Experts of a small language model: 19 layers, 7.88M parameters.
Below are experts of layer 5 (counted from 0) of a mixture-of-experts language model. Rows are named up (a neuron's input weights, with its number) and show model dimensions 0-127. Each number is 50 + 15 x the weight over its row's rms, rounded and kept within 0 to 99.
Before each expert's rows: "gets" lists some tokens that make up at least twice as much of what it gets as of all text. This comes from a sample of Wikipedia text that the model never trained on. Tokens count by the router's weight.

# expert 29
gets: "c", "a", " of", "us", "la", " and"
up2:47 92 12 76 59 68 35 35 53 55 56 52 38 49 33 45 51 41 28 61 55 52 59 41 52 46 55 54 54 53 67 30 34 35 47 63 33 53 77 32 54 35 35 42 45 30 55 92 29 22 54 48 52 68 72 46 50 56 32 26 42 48 48 31 65 72 48 65 35 79 36 39 55 45 67 38 41 42 29 30 67 47 39 53 65 53 32 53 51 65 46 48 39 42 88 58 60 59 56 40 54 34 54 57 42 39 64 24 20 50 38 48 58 51 47 40 28 47 41 55 77 46 41 38 32 18 57 82
up3:78 65 52 35 69 33 51 44 57 48 59 75 47 72 60 69 43 57 36 57 48 35 57 44 39 70 13 59 38 25 46 29 50 23 67 61 41 86 38 39 44 32 13 59 55 54 61 47 78 59 49 38 66 44 57 45 57 50 18 44 42 50 51 53 46 39 51 58 52 44 63 60 39 50 29 23 40 58 57 36 66 72 35 51 76 75 62 30 42 46 29 77 47 36 32 48 61 54 30 21 45 66 87 35 43 48 26 49 41 58 50 11 70 50 39 44 52 50 39 26 59 42 51 45 56 36 53 45
up4:54 40 46 50 66 42 61 75 22 32 52 37 06 37 70 40 55 54 66 63 58 21 47 59 59 44 48 51 45 54 80 73 47 52 37 42 46 45 99 38 67 46 47 69 57 46 09 47 42 40 69 48 07 53 97 61 48 57 33 45 65 67 72 48 68 54 54 34 48 30 52 30 59 49 44 36 31 62 60 67 44 53 54 51 38 41 42 51 48 60 54 49 34 82 40 63 60 50 44 59 55 29 48 41 67 52 53 52 63 37 40 69 51 36 45 66 28 65 41 56 41 69 42 64 64 48 26 58
up5:79 25 42 42 44 67 37 52 35 81 60 57 40 28 67 37 40 30 68 36 30 39 34 57 44 57 56 83 67 49 74 52 58 70 49 45 52 53 52 32 50 66 58 48 52 60 12 62 35 61 49 47 36 52 54 45 60 69 59 19 35 82 52 27 72 65 50 68 27 52 56 47 44 33 17 48 26 40 60 33 40 54 47 25 62 67 46 71 50 41 50 40 81 72 58 57 40 76 55 60 59 37 77 57 33 62 69 49 49 60 27 38 45 38 49 57 69 54 61 26 41 77 50 48 62 62 30 53
up6:70 44 54 26 56 40 61 53 64 33 67 71 57 45 68 45 40 80 08 51 26 17 61 53 47 65 62 60 48 24 65 53 37 53 50 41 38 42 36 53 35 77 30 84 64 49 45 44 56 55 63 41 62 60 26 60 83 64 46 36 69 23 54 63 58 59 50 40 45 58 60 51 65 58 38 41 40 59 69 47 38 82 35 58 56 31 34 48 43 36 68 41 63 54 77 41 47 27 32 38 40 48 55 38 66 59 46 29 44 26 64 56 77 55 55 73 61 56 63 21 65 75 71 57 43 65 49 42
up7:25 54 42 46 42 38 51 53 47 63 72 65 53 67 32 25 69 83 53 70 64 58 36 38 34 28 46 80 58 50 67 23 71 58 46 52 34 33 43 31 44 40 40 46 72 46 86 53 98 49 51 50 81 46 74 51 32 58 55 66 55 32 51 45 41 61 16 47 61 59 25 55 49 49 36 64 78 54 33 44 43 43 29 61 42 48 46 33 42 29 18 45 29 34 35 40 53 48 39 54 45 37 59 43 53 33 51 35 59 41 79 42 35 40 62 45 37 72 34 41 62 51 65 55 29 61 37 63
up8:52 58 26 38 38 33 55 51 70 40 77 44 74 64 37 59 61 65 54 31 57 49 35 29 32 49 48 26 50 17 58 57 48 50 32 21 64 37 49 37 44 53 22 63 50 42 53 37 63 54 25 58 59 25 60 57 30 38 63 40 28 64 51 51 58 49 59 57 51 22 46 58 67 63 58 38 30 62 70 56 38 49 49 22 73 29 74 45 49 19 29 35 48 87 54 65 54 39 68 52 47 50 02 64 43 50 52 62 37 50 45 29 54 73 32 55 45 65 53 39 74 27 40 31 33 60 44 56
up9:85 55 44 59 56 22 59 56 72 45 62 43 72 49 76 55 59 78 26 45 36 46 42 62 52 22 29 39 57 30 69 63 43 44 27 35 44 45 26 48 20 46 74 41 38 42 47 36 55 86 40 59 52 76 51 62 58 27 37 28 37 62 43 58 63 63 59 28 33 39 50 10 59 32 64 41 31 29 38 43 31 47 50 58 76 59 47 54 65 54 26 72 43 54 48 45 67 47 37 73 40 44 43 53 38 50 76 48 55 34 25 60 74 67 59 68 61 57 63 44 52 40 52 66 51 35 31 56
up10:66 74 57 66 57 74 24 13 40 36 40 46 48 79 43 38 38 43 27 68 56 40 68 47 47 45 44 59 43 47 42 47 69 49 57 67 52 67 56 46 48 22 24 56 44 39 47 49 52 42 46 47 66 64 45 41 59 45 26 37 29 77 32 48 34 21 45 69 47 31 59 48 64 38 70 35 52 69 52 33 68 26 47 67 66 43 48 35 40 38 57 73 65 38 55 52 72 56 21 53 46 39 71 63 40 43 51 23 80 58 44 56 72 31 44 99 36 59 30 41 29 27 31 50 59 42 54 43
up11:51 46 43 45 45 54 38 45 29 42 69 65 34 44 70 39 76 60 33 53 49 48 48 41 54 49 42 65 54 63 75 41 66 58 26 61 38 42 50 31 49 05 62 73 66 21 79 37 42 37 47 61 46 56 40 57 37 15 36 32 58 45 65 59 41 50 63 58 49 46 63 56 52 66 11 41 36 33 33 18 56 43 50 62 61 42 55 57 36 33 27 28 24 60 57 39 56 72 48 29 44 48 14 88 60 26 57 42 52 64 62 52 47 38 45 65 39 30 73 59 55 47 54 60 39 48 31 76
up12:67 60 42 45 63 63 74 55 52 53 66 28 53 30 52 57 36 44 66 33 37 66 51 45 48 44 62 26 75 59 70 59 34 49 56 24 32 57 44 34 49 37 47 43 38 48 51 46 19 34 71 13 30 42 88 59 51 28 67 40 42 23 47 28 60 26 77 33 52 60 48 17 60 58 58 27 31 45 28 56 62 55 56 38 75 62 60 65 57 48 55 53 43 34 60 33 39 62 54 40 63 47 32 43 87 47 49 40 63 37 41 50 64 48 41 72 59 60 61 65 55 79 66 24 45 68 29 27
up13:31 61 51 56 69 49 51 62 33 45 70 49 33 48 75 26 57 67 49 27 52 32 46 20 53 39 39 60 52 09 35 27 60 59 33 44 60 55 40 42 38 50 37 65 50 36 33 37 66 43 52 44 41 45 56 54 80 68 65 63 39 67 81 55 50 62 37 36 40 24 35 39 47 52 52 53 45 74 52 62 25 52 42 44 51 34 67 42 70 43 60 36 63 65 54 47 77 33 38 57 42 52 30 29 55 69 58 14 80 74 56 63 69 35 75 60 37 70 34 55 59 31 62 64 26 46 66 20
up14:38 82 34 49 20 23 56 74 49 60 38 71 52 77 25 63 36 65 55 45 27 55 25 54 48 51 52 76 59 60 54 75 12 53 22 49 20 51 50 43 38 48 60 44 29 43 81 48 38 63 41 18 50 52 37 57 57 38 41 51 71 49 59 51 48 61 41 48 32 28 41 52 56 42 52 59 37 63 38 46 49 61 78 56 52 64 73 54 50 23 05 39 50 55 64 53 64 74 48 55 50 25 61 64 52 47 73 30 81 51 39 45 46 60 44 57 35 55 51 47 48 38 63 69 40 43 73 65
up15:37 46 47 35 55 22 54 72 32 67 66 31 67 57 75 46 54 69 58 56 50 65 61 38 45 50 63 56 50 67 61 39 46 49 28 70 53 52 54 02 84 41 67 56 43 57 63 48 36 29 76 36 53 79 56 73 28 61 43 50 45 39 40 28 34 58 54 39 29 46 51 30 44 62 43 45 28 31 45 83 61 43 54 58 39 46 77 39 28 58 30 65 41 62 34 57 52 54 67 37 25 42 65 53 68 48 50 49 45 68 41 48 49 48 73 42 31 50 84 67 40 63 29 25 82 46 41 33
up16:50 38 61 41 50 29 09 40 32 46 47 62 45 50 32 40 52 60 51 28 18 74 27 66 37 48 65 48 77 58 66 55 49 79 42 52 56 75 74 39 45 64 46 45 38 57 55 52 58 61 47 48 70 35 38 48 58 48 23 33 66 76 65 28 68 60 50 36 34 21 32 38 44 44 38 34 35 44 61 19 70 73 38 52 49 51 59 55 21 46 57 10 52 47 62 67 51 47 25 49 67 53 67 42 48 51 55 44 33 68 38 67 60 38 44 44 60 43 50 15 39 33 68 40 73 50 31 32
up17:29 56 49 23 55 29 61 75 40 58 57 35 66 41 73 44 38 57 70 29 46 38 66 39 69 38 27 64 56 11 68 68 47 37 51 51 58 79 34 49 30 56 80 50 30 55 55 69 39 38 59 36 57 30 46 55 52 40 40 55 46 69 27 18 30 51 58 71 23 36 69 36 78 48 54 36 44 57 48 60 58 44 57 27 70 48 34 45 42 23 43 22 43 59 54 68 74 43 75 28 18 63 52 61 72 44 43 40 66 30 50 32 58 48 52 64 53 48 48 33 51 50 71 54 62 68 61 55
up18:77 71 40 56 70 51 60 67 66 60 30 63 59 49 48 58 51 33 56 63 37 46 46 39 32 14 65 52 52 49 59 42 85 35 59 69 38 62 65 69 38 36 10 47 28 37 55 54 61 45 65 40 56 72 30 47 37 55 53 19 29 48 61 53 39 65 40 81 39 72 60 55 48 65 51 38 31 42 26 41 59 67 47 70 60 42 45 59 53 35 60 60 55 63 82 81 51 35 57 26 47 52 27 59 56 27 43 60 35 62 31 32 69 62 41 52 69 76 48 40 77 51 43 34 70 38 37 62

# expert 22
gets: "ing", "w", "ent", ":", "t", "ed"
up2:55 87 42 29 21 44 63 28 68 57 81 53 56 66 48 63 44 58 59 48 31 39 43 56 74 72 56 59 45 31 66 48 28 44 64 76 51 33 31 26 53 27 47 31 50 56 78 33 70 58 76 55 58 34 48 40 48 31 42 24 44 35 50 61 58 67 46 75 61 58 60 60 46 37 69 40 39 80 41 56 10 77 87 39 66 38 63 48 46 40 29 33 44 50 66 55 38 47 61 47 59 53 73 32 59 55 39 61 85 34 43 44 52 49 44 45 39 48 50 41 35 52 32 31 36 55 49 44
up3:50 74 38 51 62 34 39 47 38 36 42 47 36 31 58 42 26 60 47 50 39 72 56 57 42 50 38 55 55 25 56 60 41 64 98 40 63 54 53 19 45 43 54 35 48 48 48 68 73 68 53 13 45 48 57 56 51 59 56 75 19 51 42 43 30 32 54 62 78 32 40 52 66 43 39 56 71 71 03 37 51 69 67 66 45 51 62 12 40 30 39 56 14 73 55 73 80 49 40 37 55 45 32 43 40 35 39 36 46 40 38 41 61 44 68 52 37 50 39 49 52 57 56 43 42 42 32 63
up4:54 61 48 58 58 39 74 77 36 49 70 47 46 45 48 22 67 33 64 35 36 55 46 41 57 35 72 28 65 49 66 62 39 41 46 15 63 50 65 57 32 45 57 71 39 58 48 58 43 86 54 57 41 43 62 75 48 50 29 56 33 57 51 21 48 65 34 31 50 47 74 50 40 54 55 36 28 40 65 52 31 17 62 57 67 46 11 59 61 54 47 79 45 49 52 60 38 52 61 65 28 64 48 74 83 52 55 72 47 67 37 33 89 44 73 64 70 47 71 54 39 36 54 65 44 40 60 31
up5:43 56 34 40 54 00 60 34 56 36 55 65 32 66 40 48 73 66 61 33 48 64 47 40 42 61 49 60 37 35 66 23 54 43 27 45 16 61 51 27 46 22 33 74 57 57 50 48 28 58 40 33 45 45 62 52 54 61 50 35 45 42 54 28 46 46 59 33 56 45 17 61 53 63 70 52 39 67 29 37 16 59 44 59 60 42 71 32 45 70 55 26 31 47 59 23 66 43 31 43 43 37 50 62 29 65 40 39 32 53 36 46 56 44 46 64 82 60 32 56 57 46 46 39 18 55 77 77
up6:37 49 56 17 41 70 39 70 51 74 43 53 48 37 76 62 49 32 76 32 70 73 34 55 15 45 37 60 70 51 52 46 49 33 52 46 43 67 51 30 42 78 55 53 35 52 48 32 39 39 38 29 52 67 38 46 30 32 53 70 37 40 65 61 56 33 51 33 77 80 30 44 31 64 49 25 37 66 26 58 50 56 61 24 67 39 34 57 39 30 34 50 43 23 49 37 60 59 69 60 57 59 46 55 14 36 45 47 38 53 35 36 67 47 31 39 44 63 84 33 54 34 52 57 39 63 23 57
up7:37 90 50 41 18 37 67 44 45 29 69 58 53 55 63 21 39 65 46 37 45 43 51 50 30 49 68 53 44 38 48 42 43 35 37 63 64 61 50 52 46 68 66 61 60 49 46 30 38 73 56 44 75 33 23 66 44 36 36 48 28 34 50 69 53 78 49 49 49 26 54 48 37 37 58 42 41 27 52 58 58 71 20 46 69 61 40 29 49 76 55 62 32 73 48 60 49 43 49 66 34 25 47 51 49 27 25 34 59 39 76 29 62 76 36 67 59 56 57 30 33 56 68 21 42 32 25 30
up8:47 53 30 60 53 62 53 39 37 52 57 74 49 49 69 50 53 57 65 57 22 63 60 60 47 25 34 42 80 00 88 59 59 53 40 14 43 71 49 40 50 63 63 45 19 25 29 55 66 50 67 35 20 62 47 60 56 41 55 59 50 49 52 52 34 39 40 45 65 41 76 43 35 36 41 27 43 47 61 34 68 40 74 61 40 80 32 27 30 49 55 42 37 57 32 38 57 72 49 58 17 45 39 63 50 46 47 71 33 65 48 45 61 58 36 55 60 56 46 26 48 67 72 43 29 45 38 44
up9:49 59 23 28 65 61 33 47 39 47 63 64 62 48 34 22 71 47 51 66 63 47 48 35 29 38 55 66 79 70 46 43 56 50 64 58 56 35 56 80 41 66 36 37 56 48 61 30 47 43 33 56 38 24 32 55 40 39 66 61 53 42 51 51 67 86 45 66 17 64 30 41 48 52 36 50 77 73 40 57 48 49 28 44 45 41 40 30 57 44 10 35 43 54 42 30 54 82 27 74 43 56 42 63 56 33 32 66 80 62 41 68 65 60 36 61 39 17 70 41 48 60 58 54 48 48 67 74
up10:21 74 41 49 53 35 61 66 42 35 61 29 20 55 84 34 68 77 35 27 55 38 61 69 55 26 73 38 50 63 55 63 63 69 58 57 34 61 72 33 31 49 68 26 61 27 63 38 39 64 59 52 47 51 44 54 73 75 69 70 47 72 48 50 80 44 46 33 32 49 31 13 59 41 65 47 43 50 62 57 27 68 42 49 56 29 53 50 60 23 60 51 36 63 57 67 58 42 38 84 61 43 39 42 57 32 55 50 35 40 63 66 59 59 64 87 40 62 54 36 56 40 44 39 56 54 45 43
up11:44 60 17 34 45 41 46 53 52 60 61 42 58 37 72 57 64 87 49 33 48 43 32 40 48 46 57 51 78 28 53 64 48 52 33 42 19 44 46 42 56 75 36 63 69 51 51 54 43 37 54 48 44 50 46 50 49 60 80 53 39 39 42 71 57 99 59 37 29 39 47 63 83 54 51 63 39 72 64 39 57 65 40 31 91 41 52 78 41 37 23 44 37 26 67 32 43 54 46 34 29 40 45 27 31 32 60 56 75 38 51 49 68 68 61 54 46 39 63 51 39 38 57 70 49 57 59 61
up12:44 53 44 49 72 62 13 55 23 43 54 63 69 55 32 57 85 39 49 21 81 60 50 55 53 42 70 71 45 40 45 61 63 82 47 63 23 86 51 55 28 46 54 66 61 45 50 73 77 60 44 73 47 70 69 66 52 39 38 56 59 43 58 53 61 68 65 35 59 23 43 54 63 39 47 52 45 64 60 18 54 51 30 52 50 67 33 62 77 51 37 51 48 50 50 28 58 75 45 28 54 67 58 72 46 50 46 54 50 34 60 39 29 40 77 72 33 21 56 67 55 53 41 49 45 54 75 37
up13:48 38 67 71 33 43 67 72 81 50 37 23 63 65 70 47 62 34 67 52 33 41 45 63 32 50 45 52 72 38 41 65 67 54 30 63 45 52 61 55 04 35 37 57 21 55 31 40 79 55 83 35 41 47 62 56 38 68 67 37 77 58 33 49 71 56 51 66 58 46 43 50 55 23 38 53 53 39 53 14 26 51 45 64 78 44 51 45 25 32 49 30 46 35 50 54 71 28 43 52 47 48 45 47 39 45 28 23 58 37 69 43 53 50 52 66 46 66 40 25 51 39 32 55 49 73 33 40
up14:59 59 50 49 50 63 54 31 31 52 46 59 39 58 51 56 48 57 68 84 47 71 43 18 41 49 33 62 57 27 66 39 54 42 48 58 51 59 38 57 44 60 55 44 89 00 53 40 31 39 67 40 46 51 52 43 28 64 32 66 32 75 67 39 41 69 28 45 33 46 51 43 43 53 36 29 36 44 56 26 41 55 58 56 64 29 49 57 44 50 35 53 73 44 71 80 15 54 21 62 48 36 55 58 32 41 71 57 35 63 63 55 64 27 71 46 53 92 49 54 74 48 62 51 41 27 45 68
up15:57 36 67 54 39 67 51 38 48 40 62 60 40 49 41 43 56 69 43 39 50 40 50 57 26 66 49 99 56 35 77 49 41 40 51 46 26 54 57 61 31 42 53 37 68 31 74 80 63 50 53 49 55 60 58 43 46 27 13 44 54 44 30 45 48 56 45 68 63 42 43 47 70 50 61 29 33 62 43 68 29 55 55 82 59 34 47 35 45 38 47 36 44 58 58 69 83 31 27 52 71 02 66 55 42 29 90 20 57 63 57 60 76 53 48 57 36 50 43 49 37 49 41 42 47 54 37 47
up16:60 53 57 41 47 31 31 48 50 44 31 69 37 75 45 22 43 53 76 50 48 36 25 59 56 67 54 59 23 47 56 56 46 46 26 39 76 51 65 40 37 33 34 52 42 61 60 65 65 70 50 46 51 52 69 55 27 59 39 58 53 56 47 37 71 46 38 40 31 51 39 30 55 57 51 60 42 61 55 44 64 84 47 13 57 36 51 44 39 43 30 50 53 43 34 49 63 45 20 59 59 26 28 51 76 43 74 13 58 30 70 83 42 58 44 67 45 44 68 51 62 55 70 78 55 63 13 77
up17:60 45 38 62 51 43 52 46 57 41 71 52 84 56 55 30 69 55 60 43 57 32 42 42 36 43 54 57 48 48 84 49 67 58 47 56 63 40 60 51 25 41 45 35 72 64 45 43 77 41 55 47 30 49 71 53 40 57 42 64 59 70 57 60 36 58 57 58 55 51 41 45 50 28 42 48 42 60 52 87 60 53 27 67 79 31 50 14 57 43 49 25 74 53 64 22 63 33 61 69 61 35 69 30 69 46 35 85 22 71 59 43 72 85 42 52 32 57 62 63 12 41 47 30 49 53 28 46
up18:52 55 56 55 30 73 59 60 46 59 34 60 46 73 45 06 64 84 43 16 42 54 47 61 48 36 35 46 48 61 61 29 41 68 64 67 50 41 56 52 14 50 35 39 62 34 58 25 57 67 41 44 46 46 52 59 42 35 52 44 51 57 46 30 59 62 62 46 62 42 31 59 83 58 52 42 56 44 62 88 60 43 38 50 43 53 52 62 59 29 39 70 43 35 58 45 51 66 63 61 62 62 46 24 79 52 28 70 78 45 34 68 56 38 68 49 56 63 64 40 35 60 82 53 60 05 69 38

# expert 30
gets: "er", ")", "ist", "t", "et", ";"
up9:46 59 33 25 61 44 65 64 41 52 62 53 18 64 67 53 68 39 79 67 75 42 51 65 23 44 56 63 41 47 55 25 26 51 69 19 61 78 51 37 51 11 56 45 48 46 67 44 64 74 68 41 68 68 77 56 54 88 51 64 44 65 35 34 44 33 64 31 50 46 63 38 68 44 49 47 30 66 51 41 32 69 31 47 44 43 41 58 27 20 45 56 55 43 37 16 76 47 56 51 43 54 57 54 53 37 41 38 52 26 55 35 37 55 64 62 64 41 69 60 68 60 80 58 59 53 46 49
up10:59 48 25 52 40 40 63 66 50 36 66 52 33 33 71 59 33 62 62 36 32 50 35 56 64 15 45 61 61 56 66 47 40 31 54 52 55 50 64 09 48 44 43 69 29 48 83 48 53 38 53 51 75 20 55 40 48 55 42 44 32 29 67 27 64 69 57 44 59 40 59 38 45 52 69 27 19 43 33 32 46 52 53 34 77 42 51 51 57 27 31 43 22 62 70 53 79 36 69 49 59 42 45 39 71 38 48 30 17 24 51 64 82 65 40 42 54 61 48 54 62 51 57 53 45 25 42 73
up11:17 41 28 51 62 52 34 46 28 52 77 83 48 68 34 33 67 50 37 60 49 23 28 44 68 07 61 55 52 47 73 29 54 50 50 29 55 49 67 32 60 26 08 43 45 51 66 36 53 41 48 68 48 71 52 54 41 56 59 24 41 58 61 38 41 37 38 64 47 49 54 25 49 45 83 52 54 50 40 44 42 63 49 32 65 56 58 32 53 50 43 51 60 28 33 70 48 36 52 56 23 58 39 58 35 28 66 09 31 56 57 48 58 62 49 65 24 58 52 58 66 42 62 66 38 47 75 55
up12:63 68 39 53 34 48 45 81 57 15 39 42 49 60 69 49 55 48 53 37 39 75 47 38 81 53 41 47 25 33 65 40 57 62 49 39 52 56 49 54 43 37 78 57 34 22 74 59 28 60 46 25 31 59 44 58 56 32 34 55 20 40 29 32 47 35 55 57 28 31 49 21 53 77 33 39 50 33 55 44 40 30 55 37 52 60 56 21 64 64 37 43 72 80 50 74 51 61 67 38 26 47 55 60 57 41 63 41 38 67 50 57 79 35 24 50 40 68 34 25 63 58 35 44 71 36 33 63
up13:56 60 26 64 44 27 36 22 46 27 63 66 37 93 35 20 53 50 56 44 41 49 35 56 55 71 75 43 52 45 40 52 37 99 45 62 20 66 58 40 51 73 27 47 43 33 54 46 64 73 59 60 62 40 46 66 43 50 53 37 26 64 68 54 47 57 28 28 62 29 31 35 63 62 57 39 51 59 68 64 60 54 58 46 46 14 37 43 39 65 52 49 25 40 71 67 50 62 57 53 64 55 61 65 45 51 66 60 51 47 72 77 59 56 28 47 60 44 42 30 36 50 53 40 64 38 24 70
up14:65 46 63 50 54 37 36 00 49 37 64 38 54 67 68 49 44 60 49 61 46 50 44 57 76 49 52 55 45 21 51 60 72 60 37 41 30 54 63 33 47 62 34 23 71 17 76 53 14 44 46 36 60 34 49 62 48 52 43 48 42 58 23 45 62 43 51 59 54 37 57 46 36 45 23 43 33 65 46 60 43 41 55 52 54 24 78 40 65 80 25 46 55 63 32 41 59 54 59 34 65 35 65 73 36 46 81 42 20 63 39 62 59 66 37 78 42 43 45 21 33 46 52 39 49 46 36 76
up15:60 60 53 22 49 63 60 58 44 56 42 51 77 63 93 42 37 44 55 30 48 70 30 34 41 56 38 54 39 49 58 44 49 43 28 36 48 69 00 58 74 52 42 81 52 60 42 34 60 63 70 55 53 55 68 67 23 76 45 34 60 78 46 55 87 36 65 11 34 59 67 64 68 74 35 53 56 59 58 34 63 30 58 55 39 39 47 35 30 51 55 61 44 55 76 49 66 49 40 68 38 53 41 63 46 35 50 20 54 52 57 50 47 41 66 49 54 70 59 58 39 51 55 39 41 63 65 72
up16:39 39 50 34 49 46 41 48 53 53 68 78 33 68 43 22 54 60 43 57 43 44 61 37 62 71 66 60 27 32 37 39 28 41 27 45 35 51 49 56 32 63 47 58 66 26 70 77 64 45 63 41 58 20 24 54 45 40 56 30 33 27 60 65 85 49 56 51 64 52 44 54 46 60 54 42 18 67 39 38 52 61 42 56 57 51 36 43 45 51 33 23 51 56 47 52 50 79 38 22 24 82 51 51 40 35 40 64 97 36 68 62 71 35 70 69 22 51 74 39 51 47 36 55 39 45 55 57
up17:43 67 28 51 43 73 37 51 73 36 51 53 38 57 51 31 77 56 79 22 37 47 63 31 20 46 61 51 53 40 51 57 48 54 33 36 43 68 25 53 17 27 56 67 44 37 51 49 69 53 38 48 63 52 32 55 22 09 32 35 56 69 50 48 24 66 37 52 40 48 32 61 51 54 64 19 45 54 58 62 31 49 74 51 54 72 41 42 46 33 55 64 53 41 41 39 76 47 47 38 53 30 42 88 45 30 41 39 73 53 52 52 77 49 38 55 80 41 50 18 38 36 67 39 34 45 34 50
up18:50 64 44 72 51 24 40 47 44 49 58 63 50 58 62 42 28 34 49 56 69 67 51 58 29 49 58 71 74 43 54 33 59 39 54 66 52 77 80 29 51 38 36 40 44 43 52 40 53 59 34 15 50 58 68 72 40 44 37 55 68 33 67 66 74 57 62 57 59 53 43 63 56 77 61 59 49 66 19 47 41 59 68 48 79 32 43 61 35 46 38 49 19 29 23 17 35 69 46 42 41 48 93 51 31 57 91 75 51 47 46 56 50 45 51 62 54 44 62 54 38 47 55 22 42 75 50 63
up19:51 35 28 52 77 51 45 26 50 59 81 49 60 37 54 74 76 38 42 42 55 70 46 51 56 36 55 59 87 52 51 84 55 32 46 50 62 45 58 47 59 37 51 62 66 29 55 33 35 59 41 52 69 61 63 64 39 53 60 66 21 52 49 22 43 32 70 47 56 61 56 45 63 55 43 54 21 46 38 38 41 47 37 52 68 66 39 46 43 25 26 48 45 50 50 31 36 35 15 46 68 19 60 66 75 25 62 77 41 54 45 58 26 13 33 61 80 25 67 53 60 54 48 41 45 38 45 54
up20:45 48 40 33 67 50 48 38 54 52 42 63 36 64 41 33 49 72 68 40 33 51 59 54 30 63 55 59 41 51 67 14 42 55 32 59 69 44 78 41 57 27 51 62 34 54 40 47 41 37 52 67 78 61 51 76 27 51 61 52 67 68 49 34 45 40 34 55 21 40 62 27 78 55 67 53 38 50 39 26 53 73 19 36 67 89 70 25 20 64 67 32 67 40 49 70 55 52 51 58 74 42 67 60 48 35 46 44 57 74 16 29 42 48 67 51 33 38 50 28 41 62 43 54 41 62 64 31
up21:23 61 57 43 50 17 58 72 56 52 53 40 66 47 56 33 48 40 61 50 34 42 22 58 38 66 51 60 41 68 73 64 27 43 71 53 43 50 50 58 55 39 47 76 48 30 64 45 56 70 24 30 44 48 53 54 49 36 44 62 33 59 55 24 36 54 41 27 75 42 47 55 69 50 58 41 50 67 11 77 14 55 46 71 71 54 60 41 58 47 24 55 06 55 50 41 81 50 45 52 53 63 56 47 67 45 40 74 51 40 63 56 55 12 39 65 32 68 58 49 81 76 52 58 46 38 53 62
up22:78 32 55 53 66 54 40 55 26 55 61 57 62 38 39 35 60 37 70 42 51 65 71 29 51 71 51 30 68 49 49 21 25 57 52 65 15 36 42 41 53 45 19 69 53 59 65 61 44 41 39 52 62 45 25 54 41 34 58 82 64 83 57 37 79 54 66 31 66 59 45 67 87 05 60 33 48 55 54 17 53 47 49 51 44 44 20 57 29 40 48 56 65 59 48 67 55 59 42 68 40 57 39 51 39 63 61 44 79 49 56 64 46 50 40 46 64 56 46 55 41 50 83 67 35 42 52 53
up23:27 46 60 35 78 44 56 87 73 61 58 39 52 48 70 33 88 37 65 36 58 38 44 55 19 68 34 35 60 25 51 66 50 50 65 63 44 55 18 20 42 18 47 59 75 64 00 34 44 55 48 36 44 69 67 70 57 27 46 47 52 51 55 71 36 58 55 47 34 41 42 53 66 39 40 49 53 61 43 50 44 43 36 38 39 39 59 69 35 17 46 59 34 42 62 38 52 40 32 49 52 62 63 43 54 54 54 52 57 54 41 69 68 36 71 34 37 42 56 66 52 45 28 38 77 55 47 55
up24:44 61 49 57 25 54 62 55 30 24 52 67 60 42 51 27 39 22 27 78 19 68 46 21 61 77 29 47 51 60 71 46 44 61 47 65 72 39 58 27 37 55 73 43 62 33 16 51 56 63 41 60 31 29 65 44 62 48 31 61 49 57 48 31 56 43 32 42 12 37 49 53 32 40 44 48 38 47 67 47 53 61 52 46 71 28 61 30 51 71 54 17 56 56 41 70 55 70 18 44 60 59 51 52 61 52 45 32 47 55 55 61 50 46 59 67 15 70 44 51 40 41 59 38 77 45 46 79
up25:42 49 48 66 36 40 69 67 34 37 77 66 39 50 67 19 57 72 61 42 41 68 71 44 49 33 58 46 61 46 75 44 52 59 53 42 34 38 50 72 75 48 44 49 34 50 39 62 18 35 62 22 31 48 64 59 46 58 37 40 64 73 50 35 24 53 36 68 42 41 52 67 75 62 43 44 60 51 58 45 69 53 72 76 50 63 48 51 17 61 48 74 38 68 71 45 59 65 77 24 26 49 67 54 39 29 43 41 51 53 28 58 64 46 78 67 59 50 60 44 56 63 77 42 36 49 60 93